Weights of a small mixture-of-experts language model, trained from scratch on English Wikipedia.
Size: width 448, vocabulary 50257.
Training: 1430M tokens, 11566 steps.
Below are experts of layer 9 (counted from 0) of a mixture-of-experts language model. Rows are named router (the router's row for the expert), gate (a neuron's input weights, with its number), up (a neuron's input weights, with its number), down (a neuron's output weights, with its number) and show model dimensions 56-111. Each number is 128 + 24 x the weight over its row's rms, rounded and kept within 0 to 255. Numbers have three digits each.
Before each expert's rows: a language model's description of what the expert responds to; "mostly gets" lists some tokens that are sent to it at least half of the time. This comes from a sample of Wikipedia text that the model never trained on.

# expert 19
Description: Sentence-ending periods. Sentence-final periods, quote-periods and ")." plus == heading markers and line breaks, also decimal points and ISBN hyphens.
mostly gets: ").", "\".", " ==", ".\"", " ===", " ===="
router:139108135102099111169133166133147101160200108146110130163084124129105154166134108144113143144169136133132099115092137149136152143094124162107154188116160147138145133149
gate0:114147139138113125120132141116102109115154182118091110127118105179136123142099167164154105125170095147107150134177153114083126153103152094131128147136140130120150097147
up0:118144089129137109104112122097163139121111170153135097124143094099095134107137066109144141140096130197185134139168113111099132118124126158165126177140145139107125112136
down0:120118069126175112121153112183111164128123118120113145091161115163132167144121152111168144137167083102096150141127134106161119160130121162112079154118133135114104102091
gate1:112143136137157141135127111114133088138136093127130145132111147125128105105132126139124080146123160101077139174136136141109128153146160118173113122161114111144126140102
up1:155112168134117124121129142116145110131139131134132108134166139164139109100117123115131134160152144123064085187097170115077110145142107087141143100144107113163114101112
down1:120217124132157139069126088097157174124154104122122105157162128152133143145124148087128088123144136114130115148163150131107092146122159076126106127156157134143127166083
gate2:145097138129119125068130185121139087139104123156079150143122133091174151069141076089147142122132166158134084144121156139144129171111114160131105119119119161138113090069
up2:128107160166124096053072133151142141118106143157087162124150130145109155062144134123146113096130171115114116119136139159164106119128124124148108125142138167118166087131
down2:095134125138123175086115140077154086135132163135134140126139132114143140083139132098117149114146101149110113108119145153177172128131136089072140123147134120132092153118
gate3:086151182141125167113143140097166128128136119145161127122114169104114168113051144095090112143167116141147129154175140154126128086113136154106094111135113140108153095096
up3:149139172112111136064177132083158139111152080143152098068140103130130150110112119113127124123121141145116115143131140141147142079143127148114138127120108175119130085186
down3:133103150131124085127150107084119164106099124145084133173120147131129186114151123109129143113101152084140121147146069092110125127126119119109130159140162099136171145082
gate4:131163146113142129082105120126117125158062139128135118068124130155133136100148128160141157109162126109128107141164105135103112111156124127143145128125076140139134110146
up4:124142117133129114089120139146141102143078114123134176134150118165130148064136165161104136103122120101166125167156109128116133119124126107155160111103123102215155136113
down4:158117097097104126160130150126127137084153140128114085165107132135156084128088130127130102108092131165152182177112106159128096115106150135137207146157114168068107144110

# expert 8
Description: Formula subscripts, prefixes. Line breaks, chemical or catalogue subscripts like _{3}, prefixes such as non-, co-, re-, anti-, and "such" in "such as".
mostly gets: " $", "_{", " such", " non", " re", " co"
router:076130121111120128119132118119144120131123113146089154103135134160164136118113109132105098123100113127129122172097141134166156092117138153072130118122155118108109107096
gate0:144121111125181153125114100132130058132118108142134119162159137158119163148134174131103109134115133159147129173084136134175117156117110134111051136136111119098154143103
up0:125130164124155111111132171127127123073126140128156100201108131140107142127121191120128146173100148146170147123098122144141134156105136166123171141139113133121147144136
down0:112113094144091129184149103096109115101123161124107112134151142136113108113159160095115124159122135138092116129120161139112119116143080108135160139160132127139113075093
gate1:128134090126151112133127149106091091131142125152139138134128122151123161142125114088175131087149147129162131165078176137097117115140117108151135172134147128160110131116
up1:118116142143126111105183056166148140133110141148120151082148084139088112125142094127079178126114149142123114089139155127138146155117117137134136124174106115150119165129
down1:098127134128125140136143176148135134087123154144084098109158127131123132128132126142127147070121100100122158156154110156094104155136134124132119105146117118129105118119
gate2:154105121119112136164121126160130121138150112151119111138132140146127142119110164139125084129135052113090126142147170127104069131139122160138168096156148145133124105120
up2:142119140159098169116150123144144081080140154115139131130125126129127129125127137148106143106150141132082122137148152146135130149147115168125105175153094139130129156108
down2:139087143110117114123144178176093101111136121146132170168136178122161163118143099105128093170080131113139167112166104114152146112114145138145137167153126135157083132177
gate3:104148141139124138147148114116152171136116100078090095115131131143100115121075172135152143127130146130102092155120141122176104143119150087183136135131117131153109099125
up3:134112127112133114112048138132120124137118110106083134127129154108107113145128116107147139106113090106084172162117093083136157129181157153121088148197123126083152131129
down3:085149109125129088142123105115140143155171105123134140110127089100104104160071124128132160140139113130155138153179123114122121138129159124156118097115133114135157133154
gate4:131133081138167110144083121163138134128129113118118129108079112143127096135122152098137134120103088107131197138145149111141131092155174174126119149178116107140133123138
up4:168127097130182076196092144130125152148133067108145061117113099160130071136140160112143161132103146128130180107157160149131109109143169154122128144123125102169126136140
down4:094139141130164147138163136144128132143129109129157125121142156102204091122106109151081159140099110102131125112144111118114121139115144124127057083147128119140138113131

# expert 6
Description: Table cell separators. Pipe separators in wiki tables, mostly right after a number in election results or sports statistics, such as 2,465 | 0.42.
mostly gets: "};", " resulting", " |", ")},", " derived"
router:108101121145117126148117107160141128113123096173189100103133143102161084160132146141163090117119091158149125143154118123129104129119133189154146125102131151122130060104
gate0:150180149131083116136081067144121110128148130163117088118164138125122161152124079144098106163111162131121113137121109097124118116133126087149082154135131133170075143114
up0:067132106152099123101148112148143111144131050146139141100124090122113139140144138133131112133168146134122132151162126119096140161129095125106104173047144124153109136123
down0:142161142107149160158169123147116126147104096135083138125154175135132119098134107123141122117083121130130106148139107112113129110120101133131095142125150130149133106117
gate1:130108154146139130136105111148133157160174105121142147116105128130166140117146123090101138168081130128146101135131134131107077111112169128118148113158125123163145107133
up1:185153147112105154124095125120114119189146154117095120114125099132123155116121072099117133138110126101109130164109102157089128141096139084132130163171121127132133129118
down1:155147097117116110125129097125151161153144140112132123131167120173113131126108090109070097113126095139140158160109145121131115164106078136122134123122091088134165129079
gate2:115148139113104126111095136164116091141147140118137123091152147117146152121127114141117143163097122151094194117155133140094152175131136127139120145148155126147149110094
up2:087120135141144127140111142164129141159134143095113140117104099148146143103129143153142118172125144093116175142168124118099154163135144123105149126136174112151132110115
down2:156142125129139148120154114128155157153110113151159125111117108148088099146126149121146123139148095150172145069111114142130132131145071126136114173118131147131107114146
gate3:124123103101114121111113156131132147130181124114132111127157148134168143099119142141108147146072146166121115134128139126102146148144152131171124140141176162135087127164
up3:128092153144120175126125086132122106123122110087107140149117107173094103108142120104138122151153148083091122116147164144141118115128133155120093131085123085095123107112
down3:140124129149137105149136160176171117143113091155139132128112137170095192163145116114125147111181117132125150142154128084126165132128145120133126131137143125127148125156
gate4:175141117169147127120162100101109142091115093133094109142138104146129113190129070137145130139145154089150128120141157110114162132125122131122133124137158076102141132125
up4:138140170129152137075131143098151127120130113131144154127111135122121117133188161121106091099155100145122119153133120127152116131099119103151116161134119159174119126143
down4:097117134100124169131105123101126140125104125118125180136099125142105079164104122140150108140136108132137135136092195129113128126130161119122114119143096130111124125126

# expert 35
Description: Table cell separators. Pipe characters and |---| separator rows in wiki tables of election results, sports standings, asteroid lists and census figures.
mostly gets: "|---|---|---|---|---|---|", "|---|---|---|---|", "|---|---|---|---|---|", "|---|---|---|", "|---|---|", "|---|---|---|---|---|---|---|---|---|---|---|---|"
router:101124107131091159118117135084112121076141124142106086149131138124157107132142161168106092116112143125188094137124150140105113081108136158140134151099129159137138184109
gate0:074134142154121136172154118134109142136135113102115118111125137139122159133132144096112143141137131120101133125146127122085139093114148102166095125143104118134093064150
up0:133160098135140115160137118096099135140125127128148072133115185106129145126114104080120103137119140092110117103098121125115164104099183079143143143141136116135087062192
down0:116166088111188162126118138076079151152114139105116140121129156136097148145088104118096123137129105169097115105114141079134139124128121138135138132095159105171154138137
gate1:154143155152136097129110128138116104152124103115135087137115147112155130171153130112164115116138122120145143116102109135104106079114115108148124086092124123094137150152
up1:160119129131152082144083133144144112140137104117134115119133142093127102128149142121173105151094079166138148134112109159146107135122090115156147135136138132131117124101
down1:123135145129131148130141119088164177106101114152151104160151111109171114106148129125121126090126138114112154097143099131093114081163170117110118137105092103170132177126
gate2:145146124116125151121143119128118137119112149123125129147143163136104135099125164146126103119191134107142068137121147114138135143107187141125130137081119115112137144128
up2:149122157101123093132124147110156137115132163084147148133125148123124123117176117092168097144106111127117137115127109126128138142118133136151131163121111117144133130147
down2:113113149088167140142108106138131123124144165076128113118157131123146115142129124130122157122175128178101150121106115118115110120124077138135132148128080136144163150161
gate3:133124118145143172116120114105136122187140160072119129130092133126132125116098129108122145093108155097138169153145150145141147119152151127095148114149152141116164134143
up3:099144124137175167100150137119128093129138145072099122141147103127126127145135142134105092102100151101126152122119148127200086128132154095092103105154139122145160105132
down3:096139115131121164114114109106106123142126124118158133096146162128120113127165157082148165146117095126129094167137163103176125120087090142148128144118103133129118130125
gate4:153161072145131182100142157078140119126094112147119099104103113108130125139140086125131108095151096122171177113128128096140122120107155125085069125128162105137164128089
up4:144122134128119123143116146157137172126154144159127193106139130091143116122086111130142112145107121115121214113113149124119116123152149115101128165128097139130118080087
down4:173161129130117143108136092130142098095124099149142173133128144167119103130145119113149122099170144114151073117166133128157144103060179130116135135134151111153159192139

# expert 13
Description: Table header words. Short label words in tables and lists, such as No., Yes, Pos., Ref, MPC, Species, plus numbers in score or time cells.
mostly gets: " No", " MPC", " Yes", " Species", " Binomial", " Pos"
router:139116110159148135123100086099128091119123126146106120137120122165106136089122098136166167150187150143137160144172183126105081130076118067102139122130145162115129106104
gate0:142113152066155136160113093105121125091128094139142072163156083121145140152186140132104091134153146131108158166123106115117102138139120139092125194095122112114140134113
up0:131123182119141138131128166137126122084138125128085090140092086107130133157126129171147112079146121063165141129111116141141145111123122117101126124110069134172152169138
down0:105106086183077117146173118134141132109121142125130122156144114117164140121167146143155105150107111115113117137121126142098127091134087107143128082132136130122147119176
gate1:164136165076145104162120151119103110147179142105114101140128052084120155118112103141144147167091149096097159119100091163143149147161105136110091146142141120145094133119
up1:150150138093142125175082142080121106184160122131098120148144087096151149126155115161123123165150153123151171154138070159124150127135140116131108160160135152123110150085
down1:097130109084155110119130103116101133113117069131131123131104144140124167092135164142122131153128158137134071173145153169096114153131130145078095157133122140137104112125
gate2:111105157157140099140178143142164101125155158125123111138108089152144132144095135110155181165161130097090129155130140110117145130107151144151143131126113110138099148131
up2:109124128152130118098166123128140126095120138150193097166101091127140155070106139187124132146118152112134126103124103112118155165159117147141130156130099133115112128107
down2:166147090126130137142133126137145142129162148120098085134105151146139162161097086141133122163084144126136137106059132102157189166145153108116123171139154062137095145120
gate3:136126130120120135148101126114129094138113143100157089122098119125129141128123108135156162095207099107147133122164153077092108122181159129162131125102095102132134145156
up3:101142161133120087139139134121149120155139091170167164136166170140126127125093132115126144081154093161108149134174126136160110115160148109108121162106154100132130134147
down3:102147143151099146127144154132164116110130108125138134174148150136103170127147115133110114148122143124162093161084139110138124087145114108132129164114153123142128127139
gate4:173126137066151142144136105147096143159099137169131099150108123129157137098107134149158132181132158099125122153133157110098105135147127119160133069130142097110071154112
up4:165084117102148159107138107136085131176124112150141112157129147135148139119126129129162139159134132116127137122121148116117123112129144098159089063168127098140071160077
down4:122103163167096148122128110160149111108137124112171125139118142102141143146050143129204149147153116133180146057151136172125135084116103087153143131121130139148131128121

# expert 10
Description: Table cell separators. Pipe separators between cells in wiki tables, especially after a team or name cell, plus colons, semicolons and dashes in lists.
mostly gets: "SI", "};", " SR", "\":", " :", " —;"
router:134141089151156105155124174139126128137153141145105152094160144105129143117160138122084119156106127135156113137092162115157160112097150141144117116109092106117152126109
gate0:141071151118123159144128125145197070076140111152092115101119146135127124140154143102141141131119120143085138137109140118150131158133077191143151103156087141111125121162
up0:125118167127112130155133124103148122137152132138132131115102114168117134097110138131125135124139112150092122154103133123101150165090122145107149148094139146170119118169
down0:121136135138130144134154126144107134151111149129136058154097137142121117145144154099106125152121135143185138117096128151132123103128144141120125135162117166081125110126
gate1:121182150161129121116138123108104124125130141111115156147130106140129184141133117088137146097114122136139139140174149145105132131110120140135108148150120110146148085125
up1:101145139156125143142142119115117114127109120099139120166133136146171183143149132114154113097127138121137166139171122150092134130115164159134118134132123090114134059131
down1:147130133146107168101100103161118126130096118140161095105142117137116125100119139116098137135145154133136133072137117130123158156169132068149138090134098121098080168137
gate2:101149105098145108111106057131155121124105121102119129131131119110163137143129144134131167145126152134137091118144137128135092157115136114131107146165100132139133115110
up2:169108164135188127105133192111105137131149122143130113108117098152125109111098135128145092107100089113120165156129117130128185118137135127107110133065153145113138148144
down2:092150133128194140146123112122115105093136127164122104139097123185151112134122133084149123109151143112127219137105129118129083102139148141136123092134125144191111144136
gate3:179130137142146120155117104123117179138099101163142109122132131150068098132132136134143109163138089143126116130152170090145099128081130132128146109142184150089140121127
up3:169161118153157136164144136147105160126091172124105177134127094115123130155146111146144120149126133116148107109118135083154117149107136130148142131142152093147133146147
down3:127115115125086126135149126139108104161096165187106153142153155124151123143109141094106104106088133132134137167157151121138158129152148113133151145109128133122134103122
gate4:145135112124132117129120140144118142108148148158138135153093116163146169114131122099139168109165172151145110163175117158104179129116124168159120121138138150127118121161
up4:125106143135144159147081088104126127095108108127143128152101110149101117130103101109126128137127120100083126149127121158157131156131140140130116175167175118104125165115
down4:101116144137128143144154129138104145126144112152129104141143123100129119087142128123134131093125097128179159131136136109128128105164148107160148091084148150151145166129

# expert 2
Description: Short codes and digits. Single letters, digits and abbreviations inside parentheses or table cells, such as (c), (0), PhD, Jr, fl, season years like 1998–99.
mostly gets: " c", " Jr", " C", " r", " R", " fl"
router:132146131091162099116113141092110115103090103134099131127114112122120111136166109125188146143126116115133104129114127177151136112078131119108165160126145179124134127080
gate0:152181124119128106138092141115164113144126124112148136138150139121107163136078114105069143133133178138141159101116105171134125111089127148143127123143178160164153123134
up0:155082146132125105136160127133136130080086122141171112121125135112101110112118059123094162110110159085125126110092085154144195161132202146154099151113121135166118154182
down0:142136147146113076147140166165107132120111126141114160135122133142118130133107141135107126126112099110155106148114146151088159168155112144106145110153078136140163107143
gate1:140147124110130107129127126138133124105144111111129096121109065113124142131117137123140134117119162102121149105158118146151150124115163126114173132134153143120126134153
up1:144113148141111136127152138117145151115163183125166127107107145149110161156112130096135058112121108122067108116172113157119093122112125178145102159129125122098141125135
down1:124150118115139088130094138105122143094113136140113139179098117172090120154133219128133144128167113123130138139124151152126121079125146168152155127125077137146162129085
gate2:188143122108096118097116129134174158151117102105129104115072163100122126138152127139162108122126129128105177116092098145137126124140129153099131105167143138165124149116
up2:189141086126153085122105111132110157113108135090119159148123165153093151141128104159149083116107127116104153148128104141131145152167119126110104110161165140143122125124
down2:105143130124101128131115089142143134124107075111129145118119168137082144142124136101149101131138098135134124129123123114116114096150080091141140112090108118107144147145
gate3:129126123144156164149146148133090141086102185065158132143137079119108120127126121120120114126174095139131119111146092102108168135107134129097157127155155148143131147115
up3:146161108166152155102124162147145144093092153134174123115143102131104133098162124120070130129104143126123161120150103126129124097115167186126129132106091167113130120128
down3:128177123154144071160130126100171134094161133077140128139155095147169166149094116120142091137127110146157131133117111095150095148079140122142111115135115118121143135134
gate4:111117122160096115119124182109133114095156132139100111136099140120124124127149130149170162155133122138146142095146102151134138103106127153093123163089145108126107155117
up4:119098086141121099121127115118155125136112099149099141070130163098095133118144103174154132143091156146152113112119085147155112109110105136131136173084145137125139122153
down4:117164115135164137130144108086117107114139158147156111190098115162135165126138101143148155161127130075131135105131127124153154112123104136125144103124129113121122168107

# expert 37
Description: Word-initial letter pieces. First letter or two of a word split oddly, like Hill-b-illy, Blue-b-onnet, Dj-erba, F-j-ällräven, often lowercase pieces inside compounds or foreign names.
mostly gets: " St", " c", " p", " J", " b", " G"
router:088161114111111113096122124102093106091132135143116108125146122136108126117121095141145103097096131124138118119121098188177126100080104120110123129133141178129119113118
gate0:109134140131120168138104125119146179106171072102125139142083091110112081086165152163087181148119114144144143124153150147100138110096110136105104120128114123134130110123
up0:119055123172135172121145133125135144107113102113094164127101105150083118135131110154158121139112125107112133101170153120139133099122143096137132156123142137129146125088
down0:130136102100148082137100147096097090140138121164137114148095093135098157140098132140114115146131119154128123125084163110103105142141089165102124140125120146101117125120
gate1:167133129131151174130156130178124161113134113176130130113106118098107126118108142123136112140131132129119132165118183124119121133107162135133180151093123137129180089169
up1:114131130125152111129131144151126152138124105119133104085107165153154086131131119093116124127194143108134156150141142143093132130127135142171115106136100114142141093160
down1:158077117121085093174120147107128128127123120131132127129102148123089148109151149105120141122127124184109151160109146079162144090120155144154062116147096153130191086147
gate2:110115147158123074112067141127158152112119116140101116133134121099147103152126094137126137143145094120166086118112102145146184136131144102112146113160115110181128177148
up2:163101156088124138139114124117160084141150148134154138077147120129147175129132154145128160076129106147135150148118108147118123120095126138117084134136138069146140085150
down2:183099143132113124114142089125125134112149110188131100121079151102121178137149091134092128142150129134131139103103150129133111119146145115095124094150093115113130118139
gate3:083123101155123147147106137133165121132123156110123154134131075112080118144169157091098142115111133138120153111125148112111111177116137077126148139121129148107149123091
up3:111118158108143137143151134155141087130150141099099125148140145123095120126139151116108120128129121136101114137095125126118138138113139159122081097112082101104130088127
down3:118098120143167131134163134096089162106162144176128119105089105133092133122142172117162136124103120143157155141099079136155098104144109104091159090172141125119160132097
gate4:137062148113136145114150150154131116123090107108164093139100096139110113153166119130140146142111124090169105127122214137113092172149143107143151132133174163095154140134
up4:172121136167128103136118114150140163113118074148134174134148116145051136131119124127071118137151129105178145155129147134118147118173144118123132125119099105131145116141
down4:151144132097116115123158130115106111122143129138125166127199164151133136138130117126159187146135136164112123159126125093100138120149128113120156145092124116114126142078

# expert 34
Description: Section headings and quotes. Line breaks and == heading markers starting wiki sections, opening quote marks, and United before States in lists and tables.
mostly gets: " '", " \"", " (\"", " various", " (#", "United"
router:126124138133079131059165130148122168136115151092102123145114101139128084134155135116137129148152139138125127126112136122110104118122134096152129095124171120124131115099
gate0:076111159095126173075132163125169162116150122176153099139124081127130138116088121176114121132147147111142163141134124185136131109103145143119118136130086141110150121120
up0:157064163114177119120174173116109129115155121123172145119113118097130177109153103104143113111147134137159103118098095146161124095090081144145138139085147101112078175149
down0:146138150114116073146120144117127137126057169151111121108137097123120153117115114194131099174169156114163147133134115089151177134060148144154148109130105086139095107091
gate1:170095130141132137057158134141117126097114147118125150109108103115134145086116089144131128052088118143117123127122146133128114051124123075102144123150138134103129113160
up1:133141117121159167161132101126136093140128117180146142111140124118113154148125150103133131155099160133149117105137127126138143121081092150112114174127119130145063116094
down1:166129195129188145100071127128117128122119159172138130116153134111122140155140125157113126140113143123141122126153127105116168116102113114126138136153093126146129136097
gate2:101126165123147175106124119150080162146127127138119120120143110112156117130081117144141149132096073113190146142127120152110189169139116113148121131136121142114111153190
up2:088135146128142117097106119162132153142135135156141096144145145132139126123083193177159107137126104130128192134137127130092138133148178101139097137093140165137110101151
down2:135123110111091095157117115109110128129144129118148094129115121108088119097080107136146125097163181132151096148109113142169113158116163118098154090142145142131126112127
gate3:107144173075135169123125145121186128104123100123140100124115140081131149117095154116125132120135088093157148130118114119182163130100102117161143136079143151145156130149
up3:138201101128167144193091102137161162169091154138163148127159139121125141136163157152146101127127139155108108127130138162100169180144139166117101107083107107132103126124
down3:144116168155195157122103135156148146103138154159116123108122132131164145162172109133115154141115153139158166116172141107153135108123146144099117153127132147118075136136
gate4:106105119109137122122104097128125142147148116146136089119138114119105134117117149144146127119155115102105112132091156121116138126150164101119071084131108102152164152157
up4:115119102160137137128128134135123153157142131151123114149140083128118105116125133160133140113193119134144133152111180129139162147164148129119090107146092109158142161133
down4:123130177151128134108108109140150159122192116138104054149129130116133127127123127146151161133118130124136143140150122145105145120135152153149149116125111150178138150112

# expert 25
Description: Single capital initials. Lone capital letters at a word's start after a space, like S-iding Spring, T. Kagawa, M-IS, often in minor-planet and sports tables.
mostly gets: " H", " T", " S", " M", " P", " D"
router:109139098131115092133141126113091145140133136169104125136126130098118116111132099115142077115087136113130103127144090184146108119103127123099131137101121159150125139123
gate0:138146143115133135139102104105111131118142153133143177137143075110136109160153140096153139113121135120115119121091153156132097126151112170132153127102113135127101137170
up0:138120103122103150140108092105106130109105108130108179149170135113133183150105099122205094126152135105149121116160149128120147176142146078130135156131124136107114108125
down0:110136125134139119090149098105081145160159175148143127137113131145099112084121095133112116114115101112106114158086147139107122069133114117132128139104114093156142118119
gate1:130118101102153178096127131053142136126100107114153141145119118112147109123170135100146128137140108100085097160081130116095169151135145127121106122117130150147128102130
up1:121128086098118175096112131104134135111095107097130095144119102111145140123171155118135090143111129073122120118125137120120172149131131122141151175093131127115109121126
down1:161114114121152122126138119125128136118125113178119179092130095114140098171110134079122115145063116134139093148145151134142148132122121099114070088106142175133169132113
gate2:138121128138132146129135150121129091149137152145151136171157106141081147149117113156122122087121139135133126096176128156103094113107158119118153174122153115148143142150
up2:134133117185149101166128187090133140153128141114073153142126130124076143083120145162106120119150153187144113122108137141137126083151098089111193105124149114136111118154
down2:143168145126123146136132128144089083121153139093101128121081113144140128150116114122146147185120116108130117175155115131114121128139134102069110094139114109138110136122
gate3:114121124150128143133127111145138122123165151157117135129093090127170179109148113085125136117145102097091130117154141122086129161128150131113126136115135116107132083122
up3:104131128139136110144098105133135133124177141114083166156116100152141135137137105119143133114125099112129170077152106119145148129127152090112119118127163120149100114140
down3:129139106134129148134104120143111091157116141110153095107150120119134121146144138114109147143148137128135163139110108123145098100104155090123138155167142088111090116155
gate4:103131160117142144145133154110134129146142145110114152152141129164140083118136112170098139098133134131180108148118113076088158145133127114124135128146098141131138093115
up4:093133137116129127156134130113126139176148136157116185130163132133107122096140157169108110110100115091143133122133115096111123122124124100127150115129061123157129119154
down4:090160136121107117189121146099087138132102143140118074118154141169154153138148164153126138122078144149124110157126107136123166108102092094095147077151069126131102144139

# expert 43
Description: Acronym pieces. Capital-letter abbreviations and their pieces, such as G-RA-MMY, DS-M, OR-CA, GER, DEN, SC, JPL, UTC, in codes, teams and countries.
mostly gets: " JPL", "SI", " UTC", " SR", " FC", "SA"
router:096117125118100127163129143110111130104139098129101101150124145092135118126096123126087141147077115119114135131099113119153106128142134149133145117121113126140148131109
gate0:141084122146119161154074127164087138119139152102089100152122073165146173139136119115126123137138176143143144133128144118130183149107175155133116128096167127123114074098
up0:158091135117101175141070128145121123152110106131094098174123117119134136099183137121102140155107122115139102153102129085134108114103133118156120104101107119084126150114
down0:145149113110129125125147087097104128128101129119083091147096134159163152129099144122135134117103141166086100149108150133097132097113190131114103144128105099190158111120
gate1:134117117126116160112117109120089136123154141113163148107133157142080146124117119141128151103152116113083139132145100154140145090175119156178139134150091143104140108115
up1:099138129127126135168070147113100165134120175120152118100076184129122133133120121139129142110154118135158158102152105124078130117110147133121126128161136131126170139170
down1:145146166104105097130141116117099137105137125106144114120087114121151197128103100151128109109106118137130142078124094122137099116118080135102092128119122105148139163113
gate2:105082149137100082131128138143151134141189099168157125124132134151135120117145177151123106103153098165128150142142088142157174141137113132140136079085130144143117109134
up2:056142156135128106129150123150097081110145150150106101129148131133123092177134147168113088168150041142166147154115111121128134144100098114093112120130088145142107107115
down2:153127127139096077123141140154075168121117125115106129099130117089117102123102155142116141130081137155137119130119126169075113114152096094116133155095130122133122112128
gate3:124113138119155131098151108100142126110107109119188142096115152151119105104125113107152103127142155179132133156145174092112141121136122102173126135128104130156056134163
up3:122126134115123114121148085136124153077093086122151140147101132145142116108113148107140142113141125155153140150142134086119117137107121106177156129118143097138105143164
down3:052129135094166129122146101099164145120124123084106173118159138175150160129117163145102107094132152150123117126104130122154121125097165115144149097110117197156128120140
gate4:170148178092158177136124132133130121168140139130112113176099099106163165199142118148147152116161123128094126103135138118110134144094126093123147149115122152143136121186
up4:114126189111154168136155142128158129117124106125136116157150085108126127127121155135127117101137140107062109124135120090123136126131088128134137138142103167127153131162
down4:102136153125137156131048160131160135120095139094093119139149134130096144129131140092142129150149127096127127126147100148099169134112143129157146132097132186097124129101

# expert 23
Description: Proper-name modifiers. Nationality adjectives and words inside proper names and titles, such as British, American, French, Royal, Independent, in names like "American Revolution" or film titles.
mostly gets: " British", " English", " French", " German", " American", " Royal"
router:120134165126074127129120090127115119141132109090147144124132180134120129082146141142090121123106113145143144086109119142153145130105163142130130140089129092082095173105
gate0:125096151114182149156131141098156131106077102115133105087120097093163114135100119101135122120110146141175092126141154138106143171157120121140150148134113173123111136114
up0:148117144123153152139167179079133153127102126103133127135140105101108119109111134112172140101130157101146111112151124081096142118171128115109131095170162161112112137134
down0:138100124159162145108127106068120099083128116113118138127144125102093154114131144130093169162158117142148095137150123127140060135190129151165140116136101125110151124103
gate1:142145145134115137143151132125154096128103157095127085102149128160090140171130111140131133147178159117116148125143099119146128164122108146115128117105153121121105121185
up1:151156159099131115109143158149165144123083101097146061108118112124129135153121141121142143122124128113107148117111135166168148142096124126113148092115127127082116113166
down1:149162120141138173120111157135135136143108154138124113173157086140128129119151095125140134127137090116155114146150123120130117127115091139165144111168116122125139122102
gate2:131122158122159127168153130144113152131118154108165131118109141120156084179155136078184121156152136148172102159094143149135135096182071068133120151159127141127110173132
up2:088116155097135146078186155121112186110086102119166129084098137071116100130135134076156125139102158162116084124118136139147145122156115089109144138123118152121120141132
down2:088142180128148147164129118107138135193130085139147147175179077161159083138151150121121106101130178143153140070127122127103147152092112147106117130159126164161117134122
gate3:181161133152155108141123086139125108125096145104092136138078107124193143172142114125150116130153129101097129185145163113152138111115164140122154093159129145121094106138
up3:128111173154149138139148122149118128100174126089147115155158124146122096144103106145103154114157119135132132158155160128110097127178132117127122122096117121133126135108
down3:072094092122131113088132137132192121090161111109106165118142159174152093095157089115101147088114100075137110114102169124100150125154101122102135115094137109137116133176
gate4:108078126140089104154081130151184138087139125166157153084123135140073106121129108107112145118100125129145104122189146123105150171146156157138141139118156163117107147108
up4:143107133148122170148181137091097113150142144129123098118142125163121140049076135177120149128106158101163147129143101105142125107133136111117145081128096087138111091144
down4:164132159161083109114161102138123132139136117164159107134123173146173164117107073148151117101121124098158105121144157134138133135133110118148165154152128092148141106151

# expert 60
Description: Name word-piece endings. Middle and final word pieces of proper names, mostly surnames and place names, such as -ley, -elli, -berg, Barneveld, McKeesport.
mostly gets: "ley", "ke", "elli", "ora", "ado", "lett"
router:122186132125174155124108152130164127117116147143123144116142098166142128120070153110108127086122111112132170104147146117094164137154132142126131116115143123140122126170
gate0:087136097156149144169147113120105129130133112136153143139091096124101129150150142131138097138135119110181140125126182140175166103082132157073157122155146113125114135105
up0:091135106107119155122085101151130128108154101156182115108111100166081131114125176139140113117126153135130118125152107131132133102089125107109149106141152143129169112112
down0:135109163136161150141113140142140114155132085128149131149140127129145153158113140133106096162146115142119116128112117154087138122123096148146164124111079114127108105136
gate1:122114114131109127158101105074134117130124123141136139128123132166123109157171092144150148180138148121095178136129172139133160120110138112128099110159121130134099125132
up1:144145107095167134144152153153102156137169108115142135120106069124126140151133079074146143132134105118135149159106141139147139134112123146161072104128109148101132164173
down1:113128113143089122107097112169166116115128145144093140103155111091098183131105118158123140116144113122114147137145146168156160141093136114121131153132120102120068126125
gate2:134113112086111101112115147101102153123080114126126126103109130091124160138149117152134158100132112136129105120142132160134133141135137120170193125133160111133105161103
up2:135097143115107130165100142109155175158101087134146173092141151118136126089113144141155142102158134136151139175108089152145112117101149160119115122114141112131149152118
down2:153086138108131133116151127127104152097080109135147122124150156041117155131165125172136105116137158125132101130120133114114148097103137133107139198107135101090140112074
gate3:107103135092121135119140138158142140125118146119161138127129148095112071142115150115114127145127105096119145108137118124132133069115138125125171139143082122126134083145
up3:124118092092116097106135127183120082164131134090119136113131137146101138132144128119124143103141134134134126095113110112135161091118121090145179127169095139129130084149
down3:131120134094138111172148096140112134152077165125145138106119105121158111117153146122152186139121181127137138093094111137146158109155115111163164155173105094166117094112
gate4:132128119151124159120163174145150157110150137109094128146138129101125078102160119098088154162185166164234111119107126103085119101133108131116125128142094126121091116108
up4:134127143114143135150122103127119102147160106129144094110117141139069098081167125143140098157163143137156161143089110132105132146110107105124158144073165154162156101120
down4:113148171108125097111143097152120138135096068146129094153133090076080171168147098130158102135109153158164133122082137101110153139096108124115109154137145131121153122169